From a checkpoint of a small mixture-of-experts model trained on Wikipedia.
Experts: 32 experts in each of 13 layers, a softmax router, a shared expert of 128 neurons.
Below are experts of layer 9 (counted from 0) of a mixture-of-experts language model. Rows are named router (the router's row for the expert), gate (a neuron's input weights, with its number), up (a neuron's input weights, with its number) and show model dimensions 0-255. Each number is 500 + 25 x the weight over its row's rms, rounded and kept within 0 to 999. Numbers have three digits each.
After each expert's rows: "mostly gets" lists some tokens that are sent to it at least half of the time; "comes after" lists some tokens at least twice as common just before its tokens as in all text. This comes from a sample of Wikipedia text that the model never trained on. Tokens count by the router's weight.

# expert 19
router:531495489521496495483507491493513482529528507490493472465488504499510533466514490517451518487530497480472522496535470478502510467525500500543556488503493449541482421499489505505496464479488485498505453496526517498506493516472504508534530522484526493497518488496481477508531483497503481499520499516490536497516475470500490466463461521476492492495502514570479512533506514469473481454532512527508505514467445431499528474491494492497460512576516540517510573481481517503521496510491514524500468485435476467502512491516460502494503503493524453473575465514476489549508499506476513505453441482530503449519501507510537526488492474477466527505548484511516497491475474483488490501480475521518458486492531526510494530485497496507522522540466495483509463527514480494491494472492456
gate0:502481479499489519482479471490503517482542520478502467498502483523457544499475465503496472510461489479503491512554505521522552508538516531452531533498508492520487485551482484487514502485513497507490539487527482500533520472493524520488502536474554495495555436521515558503485502532491493477508533516475540493490489501488527478481473514503455446524491497527497465512482511512462532498515518532481541550517494502488475505475467483524483503504508488475489507495481454519443463541498463487496459578472497572497496476498438542473512492496486471463521496525480485479522519558482480515494508505557507485494530504494482521476487461502469488509526503515516519495497469471472505505483460509474511511486481541510525527501508518510521526564472502490509480497463512484512515485532481
up0:533472498522462504474474463475515472492507521488554503463528504479499500503477495558498480514463520485508529458504508525529554475527486482476468535446461519510470474502465499521505518509513484490480491492523474515525474465505501502510536529493568517506494505516513479471529508501553479495486510468508495511533549504499527476491490540504475512503518504507549512506499481531436485498504558521513527576487524446492489510495476518477519489520497497513514489508469453476492464533501523493501471512486476487503481437527498482498520534532506518446528488517506496517560520528504451495491499499522496493528480510514528470486462463475469485498530469528482491486461469499546511527494523516518502507476496525445516476467489477497499549518491505504554454521461525511479496485507516
gate1:527510487484521488480512509486566480524522523477485507459480515510533514532495480477488494479519491457515456529492549496546489521481476514508510489491469511496494495480491541481533478522497531465555533492492506523497451510476526464553538530495507491501519482451492490498529498489511490490523535498499495501536540480482485477518431509505540501525481523540468468496494490494475563446544530506493502489497454471552517488508502510493479530497504503515473514486502501501556529452485518483542464488484466452503464499534477488529477534486512498498499478529488500515488518521498482486485502526510523502522466473485512525536515481515530533532530477492545496497514468515462510553449487479519475484498511514498486474430467459527480481533494494494515524491509498492435501544502527
up1:537494439512523485517516497497504466525501511489493508473498470498513492531494488466464557506502496472492511481492468499550495473514507531478452505514491468501485478512484498523552539545521542474539521486535508508500455526461515476492507520491488496521508497499473517511485468489508488488479479494497467507510510563523492490510470497492510498511489524545488486502485531493474562473508492498512499479470548469500455470449484475478507528519531478497507480486535472478545541452512500483476487468507492432492505504543491449517512497482527456488507500510463538506512552484476501453493540520517523472536493502533515522506514530501471476556525474447529522519516529497504497479491505487506508436456556552517511530478537482500530477523477479465513487499513478484505505520467495
gate2:508505489478498468517473475470456493524519529497478484535499480483519510480486484526508538518471496508534471528478500483508507495524481483496545507502477521526509497497493472516535512483540519497495505476504483514438464479485513479529522549481518500487504531515506417452485505491517501509459438491472522542527486487525507506514477547469480509542518499505511503503534532481473514526503490497506429463466455462492531498488544530523455517523541524466489508464530516497489565493509500487495504467498527535536514503489512480453581516517530498474492519464451521558514511483552480474511450492515510466489488497473517554503506508471490501490493479487516496466522519492517520506502507516434487472513481484503520504505517490478480517511495522510515501447496472487522492518519462
up2:533470521504507508518474513506501517514484499465513505484482518509494522509515512495488496518472513437508527496485519502470528460485503476461484482512486524525544485481497443521509510529518474473491517463509486547501455451443494531531494508469528532497506502491509466508468489460469499488510525525482553522503505472546548499541469545536498452531529468512487494482456483490483496463516495504511484503502445503528523515476500465528491533526464525501528538451521477514516495530485508517530504526505482548479489489540483478488495533516491495474472506477494532535512510510502500476502472496508546437469552510473511501539488491520502483489508441503538502491501528543497463474537499543526475511483492468469524517552539466484513547466481459514489514499519512478483487540477486
gate3:519487502507488460489493525476502444493505472483492515471528501485506531513490488509503494480533465486479500534542494507543479468496524494504500454486464518525478475483505455474506507491480525483494497510523551485505490486528472534478492510525512515499523471473463515522489507519485464492486509528533525536508504506524537542553486481464481520515487497536470498456475544534497468478501481501459495573495493487497500492471545463529491485513522543513528464497492436493481511509516473527487444490508460508526503464486542459457501518484512522458522472520497505476549485517482463517459470522509512465510516491516474506485531477550497509535465525515483476510481548504467512541564518480495513537493533525518449530487505504499527525531511538460501485509508452531479499493464505
up3:497440500507536492470490497484513449513534487485488464537468493521519491465515477470514476499495480492506578496527492488504503467511481499520517444476550526498497478484525518470497508468518493553546455518503488534516542490492456499467525517496518549529460501476477480543474478542477525499486503544480489499518525490513481532519512490498470559485484507521509502508491489495515462436500504523485507527494488455514518533502544476515468491507508522522497526507526467533470486449498532480425492475543473538522501502484484546510499491463490506509516479473489499445507493500506513505505489453492515539472532499489526486482485509505503510480469482468504498503515522478498469488533538506511522495568538511521526472482531502463535527453491481495496522472546521495495496524506478
mostly gets: " ne", " fe", " ra", " deb", " anim", " mor"
comes after: " the", " a", "=", "\n\n", ";", " \""

# expert 15
router:534511487503467522484530511522518522505506495478496491515452483551505521490479529511475503488501496459496501470525486483476485475520497538517537462495509483566521456510481474491531480426446478495497466498516475492489512536490505465505525532474466505476459485492470506477521482494500535478495510520530511498526480478525519482455497513508467477531512504554503505501485489482460478491564485522494480533441453504525532464484473468511495504548535526501531534503481468485541522494501527502512478491494495505481524496517495456486524511502518466448530526530514488508511526487527538451479464487507511514473544477498533536455480485507473505455514552521504496492476499485500513517513498500538478483493529530518477495465498485514505531524481447502529472522523448500492492452461456
gate0:515516549505550501521468504482542472532521460516481491488482481484530475467501531526517454505468488454465521520497485460498470468485528453528530473513484504527462496476485529465501472525483523528485500490497462499476482511484543503479502492478492514486510481504489461531485550501537494521519533511525495516536505480500501551525522488500474453506488479501500513487500506506461537503487513514498480461479446496544496510497512489509478537494453511551549516481496479517461499489506494490525511498499493551512520509523527537467519488507492488493498514510523493526516553478545537480496531469471525519505481486459518449516499439459525492446521512497551509543474525483493458529508521530467534525510509517514475508548504520446497509530511495482524501510512501522461481454530460
up0:536503541513504465533475515488487463456495530518508494492552490542529481487479528523479453474494500429509493529524498479484486474460479482524498533501461518538506503525520502448483481516511517499488491502514504520504507489490511547463529500507475538510475478521495472482487519501514520533509538460499514484530502502501539554513506534491508444560486482499485485523485533464475538518467486490507468467462482494529522488491465478500477518528522489509537483498476502503499529462510536504488520483484509521489516475495531487487547544483507466473492537523485475480525519484532536498482505512479512493474483533457542501491487437479537453468518539504529494496472515516502444530501506503500512497512537496490467515494538519477472563505432531481513519452496487520519504459498472
gate1:538510467546567516460549458511518487553508479508479455533510473520514504513501515556510495539534509490506500454516492489462500523504490482506497481552440488518476496505499499515483520503501484510520522536537497513526532499474507503475481453504483485486528546482506465525513528476480516472493462524515469441516523523508502525502466536544498480535519504528469468522495469491479503468515501522517490445529484486519487470482516513523489504539488493517475481530503537486472512495468479526500497448507487513482495491513548459475511485473527479498535489463489501498499502512490510505443472508489469520477457516481504482467461458511552534494504463494524496505480499496507460511501511534526495507493517454487534472538468525551539516481517479533477499505510526486472459491441512
up1:528536470508530476453547462509510509522545458526432474526537492561465522505514498537520513516527505487509472486516513494424503508522489521491514508504505510541475494484515516477496486446489498477518509530522507485506496558501503463473466498490473532497481527493466505523502535491462491528486494505532492470514500478518472502509491517546488448520466501526475531497487457507500471486529506488522514482462460540484510499506503509499457489553510502502526466509508516508524533497487516494537508468493480515513466511480508489472500513465487482523540455472468501530521499468498527485412517453495452525494476503483521523493473496496539482509534496510473529533546468548508488536477533512505480516520509480455497505522477481542486503523514497502483467503467511489487479525449480
gate2:518534520497500533503474466490502499486525513539472451472517468500502498485489497522482502438481461526473518508491528471504480522500494534483514474531520451535481483539489529517482502501497528500449490482487512515485513528488521496508535495503489504467462492465523445496448483476518500523523519486464519526510480494552497489498549498466483497522502503514525466474506536539506543514493445499499472517442497527481524528492461533475559480519520509501516493485485485543530484523519512514496522493525481465554512501497515514490470539541507461549534513503484463476520501485473525457478509544479590480497498517538513504501521485480480485485500489477500490498503491487513487501498534466516489490485516480502537469454514491537486498493504429487484433532535489534478481496486480
up2:522498483506502502513504496517476475431501481558463462495531454507496512520525494536487502467509487482484504487484503485464483510473500508454521486442540492542536485544492496523437511484488448473494509502499495507474512505494520514507511465492508471470511520473492474475494526507524454565544513521502472511523481500549521474459560535506513491516516499536479516467498495519523483440519527545518542526483479520521493488482489538475520495536515496477518469521495491512496478481518517466503519509455505478503511524517497448482491468515498476486521519475485487495555551521488495492484528501485522488500536504524509499480485484492493504447490500509445492502513472502517514538500560530526511518479512475504538494481480469533534532473500501460483510526545506497444507433472503
gate3:504523473523518482507486514480462539500490518516515496508514481494483500518479478514476530512471484482484524465484493504520548502499456507533515505544506492510463495459498464519519500508498473517516490490456420467533498503503483485516549504511521489481469487514498541487472505490501498496510487496475436439465490481534517526472466483497524472489482485546480503464512537514502534486526516491522560517474483493495550523517501518456535520535471480457485490506485514486506490516530494509500505472460549543465529504475493493536508480472480515483512493506516518476465504456512471509465500492500498484481483498508551504480503497506482521529551539526521485489478498543486467467519525482479485477470553520498481538459517532488499557526491458542474483477492545531559496469494440
up3:510470470451517453541505514512464480557465491491523509544526515503514500484487461526487513499476499461485493467570522471548461536470520540556454499500513517509503510522485514481489456487570524478497491472485487498505529492518499493472536523515510513485501536518452524488462502493496459457542513493478501489489499523552537506528497495491514493501490509491505491501509477468468513469489471455499536504467543504506538524516497481467482486526512472504499453478497528493518537484456522476515479484510522502518443479478505548516517504458449487498501503516554519484501478466478510507458462450528524510510527491493538471508485477492486486525535510528551525507459532540496478487499485463495470527480532501480479507513515497504492505489504511505501506543496508534515475504487451
mostly gets: " their", " its", " the", " his", "The", " her"
comes after: " of", "'", " in", " to", " for", " on"

# expert 16
router:526489493502433534458541509516493541522527517486487484510444490537518495517506515516466510488499482496460492468513503484478491478521467538514507505457474465525515451543485458494555432476481474494488479475516498534483504533459532461516518530494492494494490462517476520466553492453513492474508509526527516478504458467515519498505490520522469491520505500513516509520500495451464469465552513517509510517472515427518511515490489482505478521546515500538516534516475524501488522519494541507468473502478495457500518485504475510456523503474478477465546530537499498508512546504509519467470502478547474495505514502569488500480474484509490498485495530566480494500462494502468479514513520514531464477498507535503468525490484462513467492506522480524516476514550487505484502489494486
gate0:505525443524454508521525462500422520475558507550516471520489467489488494497510524471488446508505477516518506479539546489487502480544552498461471462486534507504511484503547500540512483442517520554455464548485515530486508505466510517557451481503494457468499506512513484488522485516504493576518493491502510498517483511493457491496517504527472513502521490510518512512524488490504499493513500527449492479495526535509469473512472502512515534481509496481502513523474473486502497469455546519542481505503534473480516479516472495461519512485477472544501479516567504500526533513515461540474493519492496453519479521511512500494535506509505476477526491474513528507548517490490473511491503495487525510440514481494505482514466489487489493524499488509531548469515537514485466501502513
up0:470539507512472519472522510493518512482492478480508520515488546498478474533558558486506493463485525475483522460487516500505489486532457499516491501491525492523482506496517483490496479484526489539501471511500480469461546450442558497503526472477505514525534491551486481498490466476513502502501478548500472503485497488496520491511470510539518541513554546466495428466508530538496517512519516498468505501443521443543509546492524506500502514525447500511506485514524494495489518534510482493513515480533462459525467523464505481471512515523458506494533462502497516523499526469503491558493464531515461497488513548511475509489523505516509525498490505499527514445470488467485496491496496516512439529433494508501514485498443504485509519500517516462519488536473498481492471488474498
gate1:510453495469483521502495457493457490499501519481559491462543477527493507506515513472511475477463507512503501476479568491500526505474505465538484477512478493483552503507483483515482518473514520478482476492494517490518481425480501532510526531530467508508514522478504501477508537551524479574512504512539507478507498520489514505495514502511478503448520555516530439508467457447506500498499496511558469455518491479505515471505473488452521555476497488503507491532463543507510444497480510526449497481522530534514513484513503492517482528487515457505527465524492514488505527490513478440504514511489516505511510558442501484480525474536513478493458509471538536526542519489521504494528490514511507487524495506497479507509513518481457483522549477478506476509526513488502482493514502
up1:452486501503519481464495503511508525542495500491519507470490480525525492531481498504470498528534500523491498524505472474528518493497483513493529500573485475494504497499479492459484466515507486506526536481460482499477491488491495470504521531500471518520493484451548536517527477447516501476533461535518513475489496528449490523494459508532553511548438484485499478494529491487476487507532505524532522502527458499497527492464445496471489483522466475510504479535522478470510491499476476508474513462503493467557491494475479524511489526467509463524559494522507517542439523453491500489506514507512493491539525562533499496511513506500511504539478518487494463510452562503493521476512509503544485481490490455509475541512466477478504488528511507511516474489489556502532505440461511
gate2:480495471489493520488488520519484494548518499492501501529469485495517478484523455447496509522482511456486491495502528516480519461498475510528490512462500467502510472472483516498516500466495503537512490443544493501441462481442541484530499466477487521538548466545480495511535506497506493500501448511538518513505466480495515530517472496494527481487474453481537543574465485496523487496473490480535510501501500433498517530480500478478515531545521512542553506522502473460471515482471532503521489542492531453496493525514492517521494485470527505472525491514514501519536523508534515489469480484546474439498517433508486486422488531524510481502528531539488456491507485499508471531484533474544490488486489494502471496520498507477511499517497511493519492498496511473527526494491511
up2:518504448462479516537507531500501480490524541513519499515490495490471485498547426467497527527484501493455471521505520510510512479491495482510463544481535511503492540483479485514521490502481514514515493460530497551468457496466549501499519489470480509514530434517470487476547493534493485483492464508516521523485500503502544514519538516501502478507503465462486539545509512538507473488474501483547504479488498460481494517468491505464507527504523497538526457520506487500519505489481499478506493519496514463498552510550517518479497509492489509472500480526494505522563494479510500515446540500506487434532520448506496498426492551502491478532526530523458509484489488509475473497498534475509478504481476480493448523531515496428500503521479538477500513490542482497502539483509510
gate3:513535491545490524510529480516524510479505498515481472522482542550503492548469505519490495481490479462536524462518500528472489530519492493541475483488467490541480465541487512467465439474522502502497488498474504510475523503485527488503507489497503518467503476497470457487535488495529490532456522523506400449514461465527487510501474494550484470536515507499544466469477504498471461479505529517493515500477472479536520512487560479469463493492486532481488505495492527459503506509519494486489477535458519472498477488537492524507504516511464529487484492489486497488528516514512476529502479503536506435494541503501490508547545494515532509489537518514493486500502549469523480529584499518494510480522510494538507513498493541505510494533485514488507504502564503495483541483517519
up3:495530513568459539472538479522500502507549498541481469520510524536528460505468501459514506479525468477487531465484494472461513514509449461516499500477493476540467457521512500491491438501521486484468485504469489499463516502493534469497497529537482486488507465545500480513522500519533461509474539492511480466506497458523508497514480497533489475515495538530552465485497475519474497482513478497494523523497512488519537526509546503495486488476503548481532493496493516475507515501509528504485503517488499482482476489508507514509518522458468538468482503522496479457484512513485493565506476493546496439546547507493457520533502502530509502510579522521502441517482498510499479511523495510515489486513551505531543534493548511534496474499511517498481477469552524500473520502473505
mostly gets: " they", " where", " which", " would", " when", " who"
comes after: ",", ".", " that", " The", " where", " In"

# expert 0
router:520469521476528532465523547522497514499536526469499420491473447514518516519491487524478490487497515474499480500531501466495481455530507517507530492440490496541528454511486490521519530470497495496471505465541496486492502517507500475500529515482495490447480493515480517460473458510491500485482501490505470506513473483514519515486497565480475481471490487527514519536485487472459476512530515522492442509489474429553516453482488449480504510563508507484507579505474474509507483498524498518500481486449493494515502507489491510494483516510515486487573513525502508507514496519473550506481476476510506487499502491545550516489481512507447528463523531500491496480532533449467466485483507499506483504496499480522474490461503467510519527509474481477516520504500439491510525489493460
gate0:530521474521506533493493542487515534476494524494529491493498438507466514486461518491464518463525515471465494471530502547529507474506467514498515479449493509496459483468538496519488505483515550486507483486511529500546513521514534508521481483445507428512506472556509523543468475457517503501516533492509469527514530490541492544523532519499442485507491487532512544516493512515483518501543525459480469508457499459536464484467477520520501522519507532510466519459526466527524445525502498493539492519517454497505541472517488505525511521462512511472485478477471462514537449521505518485532464525473497515484506475482525534505484481482462467514489531519508506528538480485473523494480511524480493499514489469514481526478514492515504493495486460499541506479481512479479478520530477
up0:508490465501515528483509500531488491533501463505537488539498468477494540495499519526513487507541489494434503498504476558471444465491487477523536513468547519502452489477518489481525489433487524495471519507493522511547509501532492484516517482430520485541459472517512491479459479503521544499487508521475464500507500497504506497530547525482488508524504517490535512475472507524489477478495469497527477495463501478490512494476505495506483488520505490526483521549497467492506469497505520468534507536532493515554539486486501495574513472507505442504505520455514457509523474515468535504490473500478472449496462503509521532524502487527493496499491481519478525516508492504486519544504571501489500441531528487516501451496529426494494520471521477492503499489511456483523486491521516
gate1:505500511485515530465498517513474477504491480509522530524483492475491474511500521555513499475483501513528507505539490520493518505504503502534498476495485478560534451539450491534525535503471526528451479531515474470483470520466483514515560490458530552488530518493495505519483470500476470492523506494509463460519474506517481543509530536542466519534461521453498528528545554500469484491483511467499484495465477487526510478552477474490491483517520502506517500530511504559443518552486497478524511486519482486499475517479460497485502539481542493478535478467487458519493488550485509511509519470500471475449483500477502486517479480509470501542519517465517535494492465546456526491515502529499516483515484489519493541510492460528495470496506518524546487490515458520482469529514473
up1:515493531521525471506515510493500491539511501510544493511532495504497519482500519547516547479456486512511507538529448524500492485470529491503487503453512514531502527533390476496488538503461518520478471485457503503535516530488500461530515471499499518515515531480490485513478499490470506461472519504470446507473492470521515509547561504511474529498485486448485523542544528526457446467483518474514501518507520486525478482488458484528500472490516500500475461489466489489498504564533508505514487504505487507517441489478472470523490550482553479441489464467512438493508508508489500512503525490518554518486482526510489556506488507514481512537500545469538528521516490520474524515494493473475505486509515489503497499503509473513499494479493501496532498477521493528475495515519476
gate2:504474499499524523475554549465488467491528521486507457513499454476531533489520450507532528490489484529524522494490493500489516490508523503528516510504520496548494490512476478519520539459484529503447511516579491473473512495478511474473511539508471495490460512506478523462485467465473517538517482469492548512502471496509497500511541516526486542470508537524469479508458521506468536483509526541524488500522499515517519516512507515486503504526479466461517505538487467512485456531506525457471478523533484533499480510464448484538444504553480479489507516545479482486438511507475499521493470500505523472507508493515522549504467511501505518481508507534504495466513516516490491526517480495453532456496517492528494504503540488483527459478509462430529510489518496487481506526466461
up2:489446484508484543516525532474505486496531496480511431500519505483562497494514463506517506481491508523506490495482495480499556454549498532507490528471569501532504483519512485512521496462527505524508530475529469523467506517460531485507501491498460483471496511478473505480456483493473509526482507495487471511538479457527494515520533552509525496510487543498475501530470499480480498508454530506547459499522538479515481509492518492522490496531556501481526515517497491532506475523522480476529437504513477497543527512492494479529468510545499482500516542473458472468499516483460479538505425530546487496465495447516515505508461470499507514552534493491487487496486540532444480487502485496497526463510513520525484482480520494506501488495497461436504494497490481474510500517501508
gate3:494500495472464471473499496513508566495521512524465516491496488509472496518494523527501466510477499495489529494537508500458506491549527529495505486489483456508553495534501478511491541476505509512501526465487507514528521486524487528519519495509500497463470474528451512471415459481497497516488504514568508511496538516484488478509511510435499522488502494485506528519504506487514485545491529536530451474521502490473487499479466495542488500477517534518517505497457529493518463521500563470500489476495526486561537508450475490438519474492487498518524488520469466501503533468499485491472508492503482436516536557518505509540511470527498509495535532487482509478536487498516456509508487488495479523520497476501479511498530519505455478509481461551507521519506492512439493479535443
up3:531471524496487524488537532492489521491521507520430485492527463511460539493537525526488501529505511470514518499555529477459498523511493538490503531441478460512542485525510492482495531503511487423505569485502508510542520480510440532499502471520493515475504522517488515508456471489471463513495493462503467490476504479536516484519500490498488487454511493504460506510485476486500488557481566525504499481529467477526508505482497486524492489486505548507514531515469502519500493566511566497492487484498473541551533546476490494475504481476536471502488485502521475508482507473489489492472487530517516441475518510509483495524458494505472489546519486482468523513509519473534453506466537514487501532510522494509472516474528506515471527517481485534468496507497513528491473485487473
mostly gets: " river", " farm", " house", " coast", " site", " property"
comes after: " the", " The", " a", " his", " co", "The"

# expert 27
router:527500478514507530466509561498502493500500480471533498525457508481491531492507538534462509478490480495485512474505487463495487468502478539518532504472474455509480446510489495507516455465477500515476497478491480507495531509502506472504537498482479495508464515519490509479499516459478493507522520504524531495519500509525496500481492489494469501522517502554535515521527503468465504499546490524521520513441476448504566475505489454497477515573489497504497561498468475483493542467501515544502473479435509450499491457519473486468515520494539496509575519537537532516515537476489530505455469470490485484485543487522517502472518493495441502505520506524478474494498476489471523506494451453501497523458486503512504523475485460521505503513464506494514466505527454454495492492492497
gate0:485495460506475532510526506490529521469487489513478481525487471523464529503550543514501476489477493530550516483529522478495435461513449487490472492478500493493473485534459487516511468524488507494527526527506530504511521515526511482489474549507496499514478514520527494465513527485509519500456491540522536528524501485463472517483448492494448519499507521501511520464511500518480511512524507519524463551464494501490470515504499503526444531571507483505507505519509444499516527525475514520469506503516479501523514463504510504507530471504543512544506535502486513507513564510484539521481485511465523497488479469432481477461494465479487499522470501465479480497478463511493551491484524486475517511474516499466508544475484468488505513502467469570518490489556489515483473468449496
up0:567504486504476504501499488526508512511495496507532518533499468554510540483563496517504483460502469511505490501548487485499478489485532502479483518495503535538451499559476509531493430476481501525507519486524507516505549477529474439486547506486482509507536486517493529482525521455526477499522504525479513489531478537500533509467436496487464556504502525481511504523505502523492571488529497486524474516503501504465469459463483488512479520500494466507521459509510494464457518461478472476486492506480492511513540488482486504496495472492497513518498470475536480491512514498479558479498502530474530476480522489502477503437443495528485510523498517497512549500510565475504547524491498471514516485515471504483513512463482517507478506477533478513515518478516490487518529507442540
gate1:497533466488506469524486456510505554487551536503470512486464453496519496487511503489467514525539492484475538473490483488505522461487438505515550484489528491550510486526505492524488480481488502500496489482510486473507501484512473510464504518506535493494471550500465560521519553521471488470523489477528502518472488539501501478482503504487506512505500477534541545502501528506476518456507495491521494523467485498508466524463457509472501499552465524523507485539483544507494512535478462542425444497474526477528507525528529476502501518488478511530552489500518455500501534517491507487511499467460481507477502483489529509511575471489483460478521475485511502506465517494473500469477470480492554475517517479502500455465511535458486477528515507478498487466482517529493518474477484
up1:454486508494518444497533485498468514517514504503544515499465503516464482507496492478479499494515516461516489503577513486523536475489515483544490472513493504483502506501488512528475491517494498533502465507492463527536500476502434491482460504545515484487509495490508456542528494476536515526484494489512495514510514571507476476502561443509504457523507440511509494509481518523508465480512530515493512489494545505509523475456444486461506507503501510518535485475502511463544514496509496473514488459515524468517470472508522514459501541482553513507489453525517485485518469537496489474504467468517487505506515517535527517445486475500490537523533520551544492483474538510484505531530524487487497528462507485532511510463457521458482521455476507481460473491498479525502543497502524
gate2:483528509471496514509504518529491494481516524473493529514507538506524501450503502536447496476489468483473508511530511482572480499529553485531537527514489497508514464485515504503529459474471514525516516515533481473498528477496524544511468540495511463456487486473484452468485528465521485488516476490499521513509494481480500491511455458510490463527488531497493507507467535503496451507477491535542524523478489493553499488481476500497509478477482501520484513519477510482529537472532525482493536490505528496558485514533439503519500550463503493497503546539477482487543518463469543489527544518465494456537495507532496454486469474529485539488531460507565538480508524492485537507490495529508464510519481546499461530524520509520486503525514508492496480497476511459487489493465479
up2:506538475492473521486513504548455487466501507494498506476452495488518501501489508522457514504502482489478463531496497469486490527490555508458518511508498477471514502548488487553484475460503499483530507477498492502467536490540530523526494514514508506482508514533479464460468542522511519453487470528533550478484496504479485494532473490482480463494507565501536504531450516499517499513491517563559490508529516481505548458555479497515506527500515452508464501500482531525507474489561491486509451449509504481499472476460455508506519563480469528515524526516480497475491557459534484457509555507465485501523479496501480480507475477457497499501496500511521490540498530464499534489514494509495471513511454521510498542502522507483528507501510465496511483463498508508490486483506526
gate3:480497458526547472578544501523535490517493521405465537503490538480516494538506505472485511478497504513499502461477512502541505512514480491551502498470451496494503457457534521510518515499489479518442535478522476450502493482515514452494524525516481552507535467492479501478469500482508473512513501515472560555466476519545503471468509554494485524513480534527490485497522485492484542456509501535484518508504487538543538524525498508502483500507477455478478493484508503519522520516535469510509519495510523493531513489480480485519508480516536520498521498505494477537492503528499520502465499502478490525480509506486502468526457505473480517500518471524479498500520546468528506494465445507464517477523467508501542516465514495480486532486500510497464454491475488496509544498479475
up3:488505468486509525539475481522505501488511526485477459535497514511529517538507506481467490533505484530508538493523500451534502511543492457483502473454506505474511477524472506537484500454490519521477463503463471522466513475482485514495469475448492532517511543458481537494486551499504501514546532515467532551485501550559501468459469497499485511520482509504498494509489451494509514481519490516527505497446525535549514510453475468509460512520499537508465513514470527484476495474510501505562529537521515472522517527472510477479501494512531485494503530523493482521534523519502492554509504507475481523491501507468516439476470508502459501498506453506483502526531519502499499546487467507459493498525431508489512516446503518503469535495495462510461525509506499467534480486478518
mostly gets: " one", " number", " eight", " each", " five", " six"
comes after: " the", " |", " (", " a", " The", " on"

# expert 25
router:489475462503522484503520532497545520573503515482507472482484489510514484524512499496476507472480494513506485459500470483484482497518475530500516513494509492536498440501457477486508491471490474472455484482503476488491534498463496491512523520473483489498503520495493479483505478490470481485515509508513519532503496469491543519480501498535503463507511488529510486542483476488498531482510511512501511510476480479498510495520468493504503487573515510516516644508534499476528493492511542508468505497460454478494468492520459451496505542504502470485567496545483473492507552505507515445470472470551510496501512495499533492460467512490450500470496506492492520475472498496447480521513514531543460469496497531532510518492487475534511538493514472474520504466511475460464520499515518
gate0:509540524474526409480482494458501477506469560502497507510533467470490472561489520517498524484510470476447531500483459489485452508506452470505505540507455443502473515498501525471504488470491520519476509523486481531501510482482498463508507465469493500488466525497520537487486458462504514495559519459522557531544504496477461521477538477496525489543494490524495477464493513505516506461494491460496466528428492523492545440508525514507521517533511525469478527548475510509526498512497501495491480531512477478491525501508441474483506530474508502477519464521519481490504528483515503504501505493515495495480525490491531512506519499519504537495530468498491524479544527509483506502491494516518461515515486479535510528512521527546502505487525480479525505524443532491486519499490474
up0:473540485497481438511508483483481504481533546502442498514488479514499528558471523472490478502506519457472501488498463521493488511522472504511474522517499483467508502538466460486534480484519480522530491502466445516526507498470518499499532469480514511516479497459534529477480490465489493495546526503485512525501468486501499539450502496480478488531513494517511456456498498494497505528495492489509504499467467500478525502532489509507531520477501509457469519515489473498517525516511493491505524524504465486505515541503500498425520521522490509534557446544499498431466537512524490490524508508527487473481531474479493512498503474529483545504498506493478552500518461550502463467513496512464504495530481502544476482576521531577512515507500529503522493499505538445502478526490491
gate1:492487495493468480515524515476525470554425509473525475546527476528497555466505480462468543490507506480485435470555491512508516487537501474471509477463543517516491480557479486477546487456481496523498473501529495511493502530481519450488464513472526467455493540469504511465481491509492506534484509470514485502468513515513528488531541494551494506524545516477520479508506498510471497499491521505499501500489505490514496554476525507487487495530490529471506527538494471486521486511495534463505492512465550517498504508492467483502493506524501501462504481530494485467477480509449494469497496405511482473491470520534483503506557496473493499465522504504521555475494523498476547511506553504512504496470503502518485545513517506489510513494478522454489513540516526512509476503502533
up1:518495465499480471530522494473508508548464534476502477526475498533510511502510522487480498496546501493500435497529518501530545541511499533490474513460533483472500511462493481484485528499484485530492481536483443529522480501488499495490499497458506481426545518427523492492478491519484532512477545483528485490461521502536497504520513529511521480509488481491525492500501507539499491488509503497529470470468515493511540502498472523453509528504469514472517522517513504475524483485530551498461483478489515441509476444490467501486520541485478500476502494501475498423540479463513492507459512443462497518460537523507492513513545460485492503467502549567535534481471522507495513507488476518521516517521532504509532533523513515464504508519547476461485506516507497492503503513496512
gate2:481462493479506495486508542487522491530509507499510538507515504510525473492513516492489483466487479485538484474525502519496463520475453462504481550442489493498505470518452476520491461480496479499505476537482517485485557501450588497515487458512504510564504445530515510489510455520575474498491505558515508474563522517495472507519471464514455504527508491533516503468524473493507530514458500535489495476527501468510510473501526523505510465510479518530507548502491497517513498491485526521525532523477488533494497501492448484502500516487521517466526486492480510452513516501534512486455531505494495478483489516471534495526514477482486499521465490527522452480488513475518499515460488513502508499449519511542506523473482500500544501524521501496542513465497495520426481510528479
up2:490565516508499506455513500525511502499470467528501514475444481527531508491495511451470495458507505537529522524504457473493522500501482430543507534531441497452497501499505476494469519483470529482487465495521511558540489522481493504467492529536500497498519564522515482454521488474496486521501432502517499501473512556449498485463486449446505542498505499507481508524510550519498495525504536498499527549488470493477496477521567471476509464499506518537518517483478514531471533488494510526483500476492460481495510494523462496506496448518519502476488516479502520527497503470549528513479531485517454514497557483508492488486486493475544487532525512485450480497471481486511492497521515488512477500468490495483505470485507515524480514509511519475509471496524552499501515481499512
gate3:462489510506529510480541498503456519517515501542518489506515529505479506518478532490476454508482450497492490508530525455493505460512496487506509457481487516506523488535483529496541506501470543489521499527536468491492497546471518551499547485528454485499556524490513520454509494528483474510499504481515492486517495493494570520438511475501492453501535478463509528497521462508481477512498516470490491495493518496515528515441474483532477519474517521522501516483529450501484559473475554535521495449437482508546522507471510506484462540523514477528529501474495492515485502524494508512521466489506510538495531475477508511472479457497482482512517506486434507532497462467528516478564522497504522504547481476536463496474503469511506491480509482492479493518489500453500491507527518
up3:487495491545516522458507503479504539526497481515525499524497519494463528495445499495509476513483450532493492513540503491514497490472484485548495457485507550497538527521478505516521557500500533512513513516497473465492498550509504518510515485528516503475532512464503516469498470554482449466459494505501510480519491501481512460473569489512518453523523512465506525496482460513473516469538546461495520494497476514546531543449448482522464530483496511501526506504526474506520522481462533548517502505472505455558526504480502482480448513501455458493509492494474491553513494507485467513490500500526481523472560452480475514465512469534487474482524506525469497512461488466503508504525515465497530495534544502507496503484479500496511503470477530492488468483477495465485482516501521
mostly gets: " Northern", " Eastern", "ern", " Goals", " northern", " western"
comes after: " |", "|", "–", " Al", " San", " al"